python train.py --n_layer=9 --d_model=384 --n_experts=16 --experts_per_token=2 --d_expert=160 --d_shared_expert=0 --activation="silu" --moe_layers=[1, 2, 3, 4, 5, 6, 7, 8] --router_score="softmax" --normalize_top_k=false --routed_scale=2.83 --balance_loss=0.00301 --balance_bias=false --router_z_loss=0.0001 --n_groups=4 --groups_per_token=2 --init_std_router=0.014 --lr_router=0.000322 --vocab_size=32000 --norm="rmsnorm" --norm_eps=1e-06 --tie_embeddings=false --optimizer="adamw" --lr=0.000528 --beta1=0.9 --beta2=0.95 --batch_tokens=[16384, 32768, 49152] --seq_len=2048 --train_tokens=283300000 --steps=9289 --dataset="wikipedia_en"
Below are experts of layer 2 (counted from 0) of a mixture-of-experts language model. Rows are named down (a neuron's output weights, with its number) and show model dimensions 0-63. Each number is 50 + 12 x the weight over its row's rms, rounded and kept within 0 to 99.
Before each expert's rows: "comes before" lists some tokens at least twice as common just after its tokens as in all text. This comes from a sample of Wikipedia text that the model never trained on. Tokens count by the router's weight.

# expert 1
comes before: ",", "\n", "==", ".", " and", "The"
down0:46 29 56 58 72 55 34 65 35 59 44 43 61 46 54 64 61 61 63 42 43 53 53 55 37 66 46 44 63 41 54 48 49 62 43 54 39 48 62 37 42 58 37 34 49 55 57 57 43 41 26 64 36 30 30 42 51 49 37 57 48 41 54 71
down1:37 57 55 43 52 37 39 43 30 37 81 44 47 42 44 64 47 37 44 48 43 56 36 55 43 29 45 64 19 33 56 55 38 43 44 70 49 40 49 29 51 63 59 36 39 49 52 35 47 42 44 47 55 61 59 41 61 57 51 25 61 39 50 61
down2:27 59 30 49 36 64 39 41 34 40 61 48 42 59 46 62 46 52 50 39 46 44 56 57 51 58 54 45 52 40 38 58 22 52 61 65 69 38 44 49 49 51 55 51 67 26 67 35 55 57 58 36 53 61 47 42 57 59 33 45 46 54 60 25
down3:40 55 61 28 76 60 12 70 61 40 69 18 49 50 30 91 61 43 56 43 52 43 42 61 48 45 47 58 52 62 67 29 40 57 55 55 63 53 46 52 44 40 54 63 58 54 39 36 55 50 73 78 49 54 28 53 35 50 70 41 48 42 54 55
down4:15 59 52 36 66 64 40 33 32 60 67 17 41 57 58 70 52 76 50 38 49 50 52 48 43 65 44 57 34 43 29 67 62 33 56 42 76 57 37 40 62 55 39 58 53 47 46 48 52 62 39 66 52 68 17 67 60 53 54 47 42 26 46 49
down5:68 14 40 53 27 31 29 85 46 28 68 85 76 28 58 24 53 65 40 53 46 59 50 51 46 41 63 52 62 46 62 62 72 53 73 55 50 75 40 32 64 55 34 57 52 37 45 42 56 45 60 38 56 44 63 55 38 45 54 37 49 32 41 69
down6:34 27 57 37 41 70 61 59 46 44 64 63 67 43 61 65 40 46 36 68 70 59 56 58 51 53 57 70 74 60 33 47 52 44 59 60 71 62 66 64 52 26 55 50 47 35 41 45 75 32 57 50 52 32 59 54 61 63 48 59 63 41 38 57
down7:41 59 50 15 58 70 30 76 69 39 60 51 50 31 45 40 71 57 48 49 49 46 61 48 47 37 44 49 60 60 46 46 64 41 78 54 59 69 50 61 64 43 52 42 47 64 68 37 35 52 40 42 42 50 60 67 46 80 66 41 53 39 40 76
down8:33 51 53 29 46 42 44 29 54 58 67 28 38 66 47 54 51 52 56 56 57 36 20 37 44 60 54 53 57 48 24 45 48 34 48 53 70 29 48 35 52 63 56 50 51 41 64 59 61 53 61 42 65 45 23 50 51 60 61 56 44 27 41 52
down9:22 60 46 34 44 58 45 62 33 32 85 39 53 52 49 69 52 55 53 34 62 64 37 61 56 52 42 56 55 30 70 56 48 48 37 47 47 68 50 55 34 45 36 40 57 46 45 40 55 43 41 47 45 38 33 54 54 53 63 32 52 61 35 48
down10:42 65 51 38 32 53 52 21 55 59 67 12 50 67 43 43 45 72 35 45 47 60 64 54 52 68 60 57 58 57 53 70 38 52 45 35 68 59 43 45 48 46 47 44 52 59 36 33 55 40 67 26 53 52 29 73 42 54 56 42 66 65 54 48
down11:50 59 63 27 42 67 34 37 44 44 68 40 52 45 57 66 57 62 59 46 39 51 43 57 35 53 61 48 59 50 55 61 60 36 63 52 68 63 63 52 64 46 47 55 43 49 32 27 49 44 30 54 48 75 43 55 51 57 59 40 58 25 38 40
down12:44 51 48 45 46 68 49 27 52 26 77 38 38 40 60 57 47 71 37 44 39 62 42 53 45 57 58 40 48 36 23 77 40 43 41 47 54 49 44 45 47 48 51 84 58 39 30 35 51 52 59 27 56 67 16 54 64 49 55 39 47 64 54 38
down13:38 62 44 24 59 48 43 48 48 49 61 34 38 48 41 52 56 46 59 52 56 38 31 48 55 53 49 42 54 59 38 48 54 35 65 55 54 44 75 51 43 51 62 34 48 52 71 50 40 39 46 44 56 56 51 59 43 63 58 48 50 32 39 69
down14:37 60 47 38 36 84 45 36 39 49 66 26 41 53 52 57 47 74 36 39 53 60 46 54 39 63 53 40 46 52 37 77 40 46 41 36 66 47 56 42 48 57 55 65 65 37 52 30 54 43 61 31 51 60 17 59 59 46 59 32 62 67 50 47
down15:23 70 63 59 64 48 34 35 36 54 60 19 47 54 51 68 52 74 50 45 65 46 63 51 43 67 43 69 25 40 35 65 57 43 36 48 84 59 41 51 59 52 45 49 52 56 48 57 58 57 35 71 34 73 21 78 56 50 65 46 50 35 44 45

# expert 0
comes before: "\n", " ", " —", " 0", "-", " 1"
down0:60 40 56 50 45 45 50 35 48 55 51 46 27 56 43 48 51 56 46 60 48 25 33 58 47 44 48 26 39 53 35 76 32 42 30 42 48 66 71 65 49 65 65 42 50 50 44 28 55 26 76 56 62 25 72 41 50 43 55 56 48 46 51 51
down1:52 53 46 66 35 59 59 44 42 51 49 66 49 65 49 67 54 32 24 51 69 51 43 69 39 63 61 55 44 56 46 69 40 63 21 36 65 64 70 65 56 53 44 28 58 43 53 41 54 46 70 53 44 50 65 55 52 57 47 60 60 51 40 58
down2:55 22 40 45 57 34 24 60 45 58 46 55 67 31 59 57 50 60 48 38 39 71 59 52 50 60 51 47 41 57 69 59 48 45 60 55 44 50 58 51 62 61 66 65 55 44 52 45 68 54 45 62 81 49 32 63 38 62 52 44 55 28 66 33
down3:56 49 44 45 50 58 33 42 50 49 43 41 49 50 59 66 76 63 35 48 33 48 57 63 45 37 58 35 51 42 45 66 51 12 38 41 48 72 65 61 60 72 56 63 50 28 58 41 46 42 57 50 51 26 54 64 30 53 34 72 71 29 43 49
down4:42 62 36 62 51 62 38 58 52 37 52 44 35 45 76 33 50 41 29 41 45 48 71 48 66 61 49 59 57 41 16 50 55 30 38 56 47 67 50 36 61 35 55 39 29 58 50 43 50 43 59 50 52 79 56 52 54 53 44 52 58 34 32 55
down5:46 24 54 39 61 47 36 51 53 59 47 58 67 34 56 59 40 48 60 42 49 38 37 42 66 58 43 70 48 61 57 47 73 61 73 54 31 25 63 74 21 62 37 66 55 58 52 63 43 39 41 69 58 63 49 57 71 41 57 24 50 53 54 35
down6:41 31 29 44 53 38 25 58 56 54 49 62 64 41 46 91 35 35 70 60 22 44 36 50 58 61 53 57 45 55 72 45 40 40 63 61 41 46 66 58 50 58 54 58 49 38 51 48 59 63 39 72 71 46 40 53 49 50 50 53 49 35 47 44
down7:68 38 52 54 45 53 55 42 56 55 47 62 17 49 38 42 59 53 49 50 55 30 34 44 41 49 48 32 42 62 28 79 33 44 31 30 45 67 68 62 53 68 64 44 45 49 46 27 47 27 75 45 64 35 66 48 47 42 56 55 50 42 48 53
down8:53 26 41 54 68 61 54 32 44 53 38 39 28 42 32 45 60 59 42 54 43 40 44 47 50 36 49 36 43 55 35 71 33 35 34 56 51 58 40 46 62 51 60 43 47 43 41 34 52 41 50 26 47 49 53 48 33 56 70 49 44 46 49 55
down9:29 51 40 60 50 40 40 59 46 42 27 50 44 32 47 37 26 46 44 61 72 60 56 55 69 12 46 58 55 40 30 52 20 53 47 48 55 28 56 51 56 52 57 40 32 66 57 41 48 65 62 56 43 60 49 52 66 57 50 49 49 67 46 45
down10:48 45 57 50 50 48 51 32 51 63 59 53 52 40 54 60 45 54 55 54 44 44 51 33 51 50 40 37 47 54 55 47 78 44 73 71 37 58 54 51 41 31 40 70 68 73 46 61 47 45 53 61 40 31 52 49 62 51 68 68 55 61 44 34
down11:50 60 47 67 33 60 59 67 51 38 55 60 46 48 42 47 54 51 47 42 41 58 53 62 30 45 54 65 38 50 40 31 50 66 48 57 64 52 74 32 60 56 62 57 52 54 53 40 62 47 65 30 28 43 42 32 62 59 60 64 64 67 50 55
down12:64 61 62 54 38 51 59 65 43 50 56 72 51 68 32 44 57 21 50 41 56 42 48 32 31 46 52 73 28 44 45 44 45 59 64 28 58 51 55 51 51 54 57 45 52 34 53 38 44 36 63 60 49 55 58 68 59 53 55 55 51 32 35 54
down13:42 47 52 67 47 52 66 40 34 48 57 49 57 48 57 21 63 63 42 52 61 52 58 66 37 36 40 42 58 49 51 54 51 57 30 63 63 53 76 46 50 54 50 37 53 67 53 33 66 46 41 27 35 72 47 24 57 56 64 56 39 50 67 56
down14:38 32 51 44 43 43 57 57 71 53 55 64 57 51 54 52 56 61 54 51 41 65 71 50 57 82 21 54 39 34 48 38 72 63 58 49 41 63 39 64 60 38 39 56 72 44 48 73 55 39 55 49 43 41 48 43 72 52 49 57 60 52 27 34
down15:41 47 49 40 55 22 53 62 56 47 27 43 63 75 72 75 55 65 57 41 38 50 40 38 49 76 29 56 50 46 68 32 48 53 51 42 35 50 63 45 32 49 11 54 66 31 55 51 48 58 57 50 70 35 53 65 38 36 42 41 37 41 62 43

# expert 3
comes before: " of", ",", ".", "s", " in", " and"
down0:52 27 26 56 57 64 13 79 53 69 63 48 30 61 49 55 68 55 60 63 53 57 46 60 56 67 43 51 52 54 53 76 45 56 36 81 57 44 47 51 38 39 40 57 40 61 56 56 64 52 84 51 52 49 35 59 61 48 54 57 63 48 33 59
down1:27 77 61 20 49 71 43 40 49 46 67 58 43 40 33 51 60 55 39 54 39 56 63 63 67 43 52 51 35 35 56 45 30 47 59 47 48 56 28 67 49 59 64 57 40 60 51 47 32 58 55 57 48 36 70 71 59 47 47 44 34 48 57 53
down2:40 78 38 19 47 51 32 32 24 47 74 61 41 48 58 48 66 64 63 71 32 56 59 55 57 64 44 40 23 31 72 22 21 51 50 51 63 49 51 14 46 34 52 44 34 34 53 64 46 26 61 76 49 55 58 43 50 59 65 38 35 62 57 38
down3:21 61 55 49 37 54 27 44 53 46 75 44 36 49 34 74 61 62 59 54 55 53 33 63 42 72 54 54 48 50 54 62 42 50 43 50 27 24 55 58 63 38 38 41 61 40 45 43 26 39 64 53 40 49 53 39 50 36 42 54 30 40 32 44
down4:43 59 59 33 37 62 38 28 34 52 49 55 30 72 53 44 67 55 75 49 51 47 57 55 54 41 43 39 43 52 51 37 31 36 62 55 58 38 68 22 44 15 52 59 47 39 55 56 38 25 55 52 55 40 48 49 29 57 49 52 51 38 58 70
down5:41 41 18 50 54 55 34 55 49 78 55 28 27 62 38 49 52 47 58 45 61 47 45 55 45 76 37 41 47 58 42 48 48 34 40 53 58 33 57 48 27 57 27 54 56 42 39 54 77 41 41 51 36 58 74 20 71 82 53 52 26 42 77 44
down6:35 55 46 43 54 62 34 29 48 62 64 38 14 66 39 42 64 36 53 39 56 39 47 47 49 53 40 45 52 74 32 46 41 35 67 61 55 36 55 31 45 42 51 62 52 40 60 49 39 68 50 25 52 57 64 32 49 72 53 70 39 23 58 64
down7:44 66 28 17 67 50 31 47 42 78 61 41 50 57 58 57 68 68 59 62 34 51 55 42 35 54 42 46 45 49 61 39 41 63 56 53 73 54 48 14 48 33 42 49 54 26 52 56 56 36 67 79 66 56 43 41 56 43 54 38 49 65 57 56
down8:31 60 48 16 64 58 35 52 60 41 71 15 53 52 43 61 51 79 53 50 59 39 61 60 38 55 43 50 39 58 39 68 66 53 33 60 36 38 57 50 50 67 30 51 44 54 42 55 39 55 65 59 42 67 53 72 57 52 47 42 62 57 59 52
down9:32 66 72 35 35 61 27 64 68 33 68 59 58 48 49 49 40 66 42 36 52 34 57 51 45 44 74 49 38 45 45 59 66 48 69 49 24 61 67 57 66 36 76 53 57 47 55 36 30 36 50 60 52 42 38 48 44 42 47 50 70 51 24 55
down10:44 63 50 53 36 64 58 62 59 48 64 52 66 58 47 45 48 56 29 51 46 29 60 41 60 61 50 49 49 40 38 61 47 68 59 52 71 44 48 47 67 43 73 64 85 26 56 43 50 43 57 56 34 65 32 53 52 56 83 44 60 56 39 47
down11:25 54 82 24 43 69 43 28 49 29 73 14 39 51 28 65 61 51 35 39 70 50 46 46 41 60 50 52 24 56 39 58 49 50 38 21 39 36 50 63 59 75 49 57 65 48 51 46 44 45 51 45 44 58 62 49 44 49 45 45 70 60 50 34
down12:34 69 71 11 54 78 28 36 17 41 73 26 41 62 48 41 56 58 63 59 55 58 63 57 59 38 41 45 29 45 48 39 26 46 52 45 74 54 56 33 42 24 57 63 42 50 51 31 47 39 66 66 58 48 55 49 30 66 44 27 60 48 59 62
down13:39 55 37 37 55 71 30 61 29 36 84 22 54 64 50 60 51 66 37 41 61 44 44 76 42 60 59 59 52 58 52 71 57 49 47 49 47 56 58 48 29 49 38 47 64 40 38 51 53 33 37 42 37 39 64 68 51 37 45 67 74 46 25 33
down14:39 67 74 42 46 67 30 38 23 29 87 44 35 63 68 48 58 50 44 46 48 52 52 60 49 46 70 55 43 46 62 51 70 63 58 45 65 69 50 31 44 62 77 67 49 52 62 47 35 51 21 38 55 41 63 55 59 40 57 74 82 34 43 58
down15:35 64 55 29 45 62 36 17 41 64 74 33 24 80 46 46 66 38 65 41 53 56 51 59 46 56 38 38 52 58 29 72 37 50 50 47 66 36 62 34 55 39 35 60 45 53 57 52 54 43 55 48 54 61 53 39 47 62 36 59 23 51 59 63

# expert 6
comes before: "|", " |", ":", "===", " first", "=="
down0:48 47 48 24 38 68 48 39 48 46 50 47 52 37 66 43 55 42 33 41 56 62 61 39 40 57 42 34 65 71 44 47 64 46 65 60 52 36 61 22 41 38 59 62 41 49 41 37 67 37 39 40 64 22 55 49 47 81 54 55 67 55 52 67
down1:48 44 60 45 57 54 57 81 50 52 56 43 63 47 43 47 49 67 38 55 37 47 40 44 53 56 31 42 55 25 71 60 52 45 69 61 52 42 54 54 61 54 45 51 24 59 36 50 50 43 42 48 47 36 37 45 58 58 53 40 52 68 53 56
down2:50 50 49 31 39 68 48 50 32 62 60 41 39 43 38 61 42 44 43 41 41 64 66 45 60 56 54 41 48 62 35 57 34 38 61 37 69 44 61 32 49 54 73 54 19 66 41 47 62 49 39 54 47 26 64 50 71 59 50 54 47 25 48 68
down3:40 33 45 50 43 66 46 48 54 51 68 51 46 49 60 54 30 51 32 53 28 54 42 22 40 49 34 69 22 54 49 49 46 64 50 44 71 50 57 41 62 45 61 72 42 41 35 51 38 55 60 43 31 60 62 37 34 82 64 46 55 62 38 30
down4:43 58 55 21 41 47 43 38 39 68 47 39 66 55 52 34 41 44 32 48 49 61 68 57 47 76 36 47 84 40 62 70 55 74 42 45 65 60 49 22 32 51 33 67 41 43 50 34 54 41 62 56 60 47 53 50 53 61 55 49 67 63 52 65
down5:55 47 64 64 45 41 44 65 59 44 31 65 55 49 51 60 41 56 40 45 38 53 45 62 44 28 40 46 54 45 43 59 32 33 66 54 55 65 34 68 53 64 43 41 46 47 33 45 61 65 56 60 64 42 54 26 37 63 41 59 71 40 34 51
down6:49 49 67 54 68 57 49 50 47 64 44 27 64 48 23 47 56 52 58 41 53 40 32 52 62 43 43 61 45 50 31 47 49 57 77 33 35 19 42 39 47 41 31 39 54 34 41 45 41 29 39 44 34 57 39 43 57 40 41 58 50 40 65 31
down7:45 63 52 53 40 50 64 56 51 47 63 50 42 58 44 50 43 54 55 64 47 65 48 51 46 57 69 28 45 48 42 35 57 76 39 52 50 63 46 45 49 15 37 49 56 49 42 38 47 54 63 35 64 33 41 54 24 41 63 45 47 52 62 48
down8:77 61 61 55 55 44 65 71 53 33 37 44 47 56 57 28 45 52 70 47 54 42 52 61 53 25 56 66 39 47 72 55 48 71 39 40 52 44 61 55 46 24 38 35 40 29 56 56 55 43 39 56 50 84 64 46 56 39 52 45 36 57 51 57
down9:33 49 35 17 56 46 56 53 66 63 38 45 51 62 69 47 45 38 50 43 55 52 44 48 25 65 47 33 72 65 50 60 76 57 49 48 47 47 69 20 47 45 47 68 63 52 57 31 71 39 45 51 63 49 51 68 51 54 53 60 65 58 44 54
down10:43 62 26 43 37 54 48 42 38 45 75 50 50 55 48 73 47 56 52 57 30 64 56 48 56 43 45 51 50 47 43 57 68 70 47 35 46 59 48 51 51 61 44 64 43 37 31 43 57 65 38 41 81 51 38 46 61 77 38 43 70 59 48 46
down11:41 59 27 44 41 50 57 21 56 50 46 49 72 64 42 54 26 71 57 28 52 55 46 53 57 62 48 43 55 36 50 52 54 59 51 42 53 42 52 43 52 55 54 30 33 62 50 52 51 54 33 44 56 71 59 64 75 46 58 57 30 53 58 71
down12:51 60 69 48 50 61 25 50 39 62 60 54 54 55 41 54 45 59 60 65 49 51 68 53 51 62 43 29 49 30 45 42 66 51 41 45 51 62 47 37 47 56 30 43 66 44 51 55 66 29 74 38 59 45 46 41 17 56 43 56 59 64 45 34
down13:74 48 49 56 56 40 60 60 56 61 37 50 57 24 38 41 56 52 40 59 40 58 31 53 47 55 26 42 57 42 62 63 50 25 56 53 53 52 31 41 34 60 59 56 36 63 41 47 34 42 45 45 34 33 40 46 54 43 45 50 46 63 55 43
down14:69 51 44 59 61 46 62 55 56 53 26 43 62 44 36 40 37 53 53 55 31 45 42 64 46 25 41 53 50 62 41 49 36 39 77 43 37 59 33 58 68 68 45 39 55 55 56 36 55 34 45 37 55 29 64 25 60 56 51 45 36 39 57 57
down15:55 70 27 28 57 49 50 51 45 58 55 30 39 53 50 55 58 69 63 46 52 66 36 55 58 54 54 41 46 63 57 31 58 55 64 60 49 45 31 54 36 37 66 34 66 46 30 77 26 62 51 54 54 55 38 69 50 36 48 48 49 45 52 52

# expert 12
comes before: " to", " in", " by", " of", "s", " with"
down0:95 80 72 76 43 23 48 57 47 43 45 56 72 66 59 39 55 46 49 32 70 24 55 60 74 40 61 47 50 54 49 55 48 59 54 44 48 74 54 60 57 50 59 36 64 54 41 42 30 17 57 38 75 53 59 51 65 32 29 40 44 53 39 49
down1:66 48 46 59 51 41 63 67 78 51 27 47 49 55 38 74 38 52 69 43 54 68 55 54 67 24 64 39 69 43 23 66 52 27 50 37 23 51 33 47 54 41 49 47 73 55 60 53 45 54 31 35 49 42 30 53 51 43 54 41 43 53 57 59
down2:58 68 68 53 43 43 64 37 51 49 62 37 77 60 55 51 48 51 46 43 61 30 57 51 74 48 55 47 56 41 58 77 61 48 29 38 48 73 55 59 54 39 59 41 63 51 80 41 16 34 42 42 66 56 37 53 66 51 39 40 49 39 46 61
down3:64 39 27 48 53 58 24 77 81 62 45 50 66 57 51 54 44 67 50 41 66 46 49 56 33 36 60 77 71 51 46 64 56 44 50 40 64 52 65 66 64 43 53 46 61 47 52 47 42 35 83 53 64 50 49 68 46 35 58 70 56 36 54 72
down4:53 43 18 56 44 16 51 60 74 62 19 71 56 52 43 45 41 62 46 50 63 48 50 46 53 38 48 53 56 52 50 38 59 67 79 66 70 40 50 51 44 46 42 38 51 38 40 34 44 45 43 34 35 60 58 43 60 41 39 25 34 37 68 63
down5:37 65 32 43 44 33 42 38 60 70 39 58 44 54 48 53 37 48 60 47 61 54 45 49 58 33 35 51 51 36 55 52 53 61 49 67 48 42 34 58 39 37 41 52 37 55 39 42 50 52 40 61 49 54 62 37 49 33 59 39 53 52 68 66
down6:62 55 60 22 48 56 35 59 68 60 62 60 49 37 35 56 49 61 36 59 60 54 69 44 30 31 57 56 59 39 54 54 57 57 33 44 62 65 42 67 47 35 66 52 34 50 41 56 36 36 83 72 53 48 33 62 54 49 74 60 77 69 39 64
down7:27 42 52 51 59 59 04 69 61 49 55 29 53 66 37 53 46 52 49 58 60 58 57 32 53 44 57 61 51 59 34 54 48 39 54 41 49 41 48 61 45 46 57 50 34 39 66 37 44 45 65 63 64 54 60 65 63 23 61 41 64 34 59 39
down8:40 53 27 26 60 65 37 47 39 47 40 31 57 47 21 53 47 57 42 58 64 55 38 51 45 50 61 65 40 63 47 55 48 61 46 40 68 39 64 46 55 69 53 40 50 49 29 39 58 59 76 21 37 44 64 57 51 59 51 69 60 48 62 43
down9:30 62 36 21 51 38 51 38 68 61 49 68 57 67 62 57 33 51 35 61 66 30 57 47 48 38 30 64 65 49 49 52 77 53 60 58 65 24 53 50 45 47 46 24 49 57 35 36 47 62 34 65 48 58 58 53 71 23 47 40 57 57 73 60
down10:63 48 65 54 41 43 54 62 63 63 43 50 57 28 36 74 42 31 63 52 61 70 50 54 49 45 73 55 60 43 31 83 51 26 52 40 24 38 55 43 66 35 64 43 71 60 65 45 47 44 52 62 52 47 24 56 43 44 45 43 54 42 43 53
down11:32 59 48 40 44 67 24 34 28 42 68 19 74 59 40 52 49 54 47 44 71 51 59 49 75 36 44 36 51 43 37 57 44 62 42 24 54 73 62 58 54 60 56 48 30 32 70 40 41 52 45 57 49 64 45 61 47 51 41 42 53 27 42 42
down12:42 42 32 67 31 58 36 57 61 47 36 58 54 53 37 62 31 45 35 42 80 35 40 61 56 51 59 63 56 44 45 49 61 62 50 55 82 55 48 66 56 58 52 33 72 54 35 42 60 43 67 48 58 48 53 38 51 58 63 54 42 36 56 47
down13:40 37 39 52 40 61 58 61 34 30 48 72 33 47 57 78 28 44 29 57 64 41 27 64 64 58 67 42 46 49 47 49 62 52 44 45 64 50 37 68 43 69 45 71 41 52 49 56 69 62 38 45 65 45 38 45 39 81 58 70 38 39 62 42
down14:47 57 35 39 47 46 56 71 43 47 33 60 80 35 46 77 48 47 35 40 53 47 71 68 51 41 77 42 75 58 39 73 51 48 65 65 47 40 60 57 57 27 52 45 55 45 38 34 52 38 46 41 49 67 46 70 27 40 67 30 52 49 58 55
down15:65 54 51 50 33 46 34 64 82 69 54 65 53 44 51 46 41 65 54 50 65 39 43 46 41 71 36 43 58 42 56 57 64 67 60 57 28 58 59 70 51 47 40 43 45 46 57 44 41 38 71 80 39 55 41 65 41 41 63 47 25 52 46 62

# expert 13
comes before: " |", "th", ";", ")", "/", " m"
down0:46 53 35 25 58 56 48 66 40 37 72 38 53 39 38 48 47 28 54 68 55 70 43 51 49 30 57 55 40 33 42 56 63 33 65 52 30 55 65 53 47 68 51 36 54 46 47 35 47 53 49 30 30 39 48 69 61 62 59 56 57 41 48 57
down1:50 42 46 48 53 61 30 42 60 39 57 46 54 53 43 55 31 52 79 30 53 33 29 47 40 76 58 35 58 63 59 70 34 71 32 53 52 27 41 57 55 60 41 46 64 46 56 61 46 27 65 49 69 69 47 57 38 46 53 32 53 57 63 51
down2:38 29 77 43 52 74 59 37 15 51 56 35 29 65 52 63 67 58 54 44 57 38 61 55 60 71 41 51 43 53 21 62 51 48 38 31 60 40 46 47 51 64 68 52 39 50 37 56 32 52 51 54 56 37 48 48 55 50 58 61 58 17 50 50
down3:61 69 42 70 30 32 48 56 66 58 33 67 45 65 65 61 37 50 39 45 42 60 67 39 54 44 45 49 56 56 46 43 49 57 63 64 83 55 46 61 59 48 68 44 38 57 47 48 48 64 61 44 47 26 71 42 35 63 42 64 44 42 66 49
down4:63 12 38 67 48 49 52 39 43 55 31 47 51 37 46 64 56 59 39 36 32 42 36 34 50 87 51 48 63 51 44 58 66 42 53 47 62 32 36 43 54 29 57 37 42 45 43 69 47 57 36 43 42 47 24 41 47 43 57 56 26 34 73 26
down5:43 53 21 68 53 45 54 43 23 52 34 29 40 38 51 36 51 36 72 44 38 32 66 58 44 51 29 53 42 33 55 44 66 40 55 54 47 61 63 49 66 23 75 59 61 48 54 55 62 75 54 37 35 52 51 48 56 46 74 59 56 69 29 41
down6:37 54 40 45 54 55 50 63 27 49 66 44 23 38 39 32 46 51 34 22 39 47 47 42 59 68 25 49 49 46 53 49 54 37 27 51 44 37 67 56 63 49 56 46 54 85 49 44 45 54 48 71 51 58 57 70 41 68 74 49 49 43 32 66
down7:71 47 29 55 51 41 46 70 41 37 49 64 56 40 44 44 46 45 64 63 36 49 58 24 39 34 44 53 34 44 42 58 46 44 55 39 43 35 62 47 57 51 51 32 61 60 37 41 57 64 52 41 39 53 43 50 52 63 59 75 46 52 41 62
down8:53 55 34 71 38 51 61 40 64 47 34 65 35 77 51 61 51 52 37 47 52 48 52 33 44 60 38 62 69 54 49 41 44 60 38 39 71 52 46 42 36 49 52 39 43 73 66 57 48 48 53 38 42 32 49 39 34 48 49 76 48 37 61 48
down9:41 64 36 38 40 69 19 49 52 35 50 67 37 52 51 64 55 54 68 48 46 61 67 63 44 42 43 51 71 37 34 59 36 48 63 66 56 79 51 57 52 70 58 57 48 49 54 37 60 59 70 58 17 38 50 48 38 50 54 59 50 42 48 51
down10:52 62 48 44 46 54 42 67 41 22 72 49 60 44 38 09 54 60 33 28 43 55 49 45 39 61 46 45 43 44 55 50 51 50 41 60 49 44 64 34 51 44 55 51 51 69 47 61 64 28 48 44 49 72 64 65 45 59 83 48 61 85 57 56
down11:38 33 67 89 32 74 48 23 34 50 41 43 46 45 46 48 61 45 62 32 29 44 54 80 33 51 59 53 59 27 54 55 44 39 50 60 44 40 49 51 45 49 55 75 47 51 41 44 58 25 36 42 42 57 54 43 61 54 55 65 51 61 41 25
down12:31 62 44 29 45 37 32 55 60 24 63 72 68 48 33 40 64 62 25 36 46 58 34 36 60 44 75 45 48 42 51 73 51 56 49 71 54 73 51 45 75 26 60 42 18 58 48 43 52 40 48 70 50 56 72 82 46 50 64 48 54 63 52 40
down13:54 95 50 29 41 43 41 53 72 52 69 43 70 63 35 50 43 56 56 53 45 47 50 51 55 45 33 41 45 46 62 43 37 58 47 45 48 45 51 55 43 68 56 51 52 51 69 46 42 62 64 58 42 65 53 62 44 38 38 36 61 51 43 42
down14:77 34 33 57 44 57 42 46 71 46 43 65 63 55 52 52 46 57 49 48 46 26 27 40 54 66 41 42 74 69 56 58 33 48 61 55 57 53 30 63 58 49 49 40 62 43 62 45 48 68 56 49 55 55 47 64 38 37 50 41 33 40 61 52
down15:58 68 63 79 31 38 62 38 43 42 29 42 62 63 47 47 43 48 69 38 43 26 50 52 52 65 51 37 50 50 39 46 60 66 51 51 53 52 54 69 51 46 23 40 68 34 52 56 45 54 55 39 48 36 57 43 50 45 16 48 53 33 70 49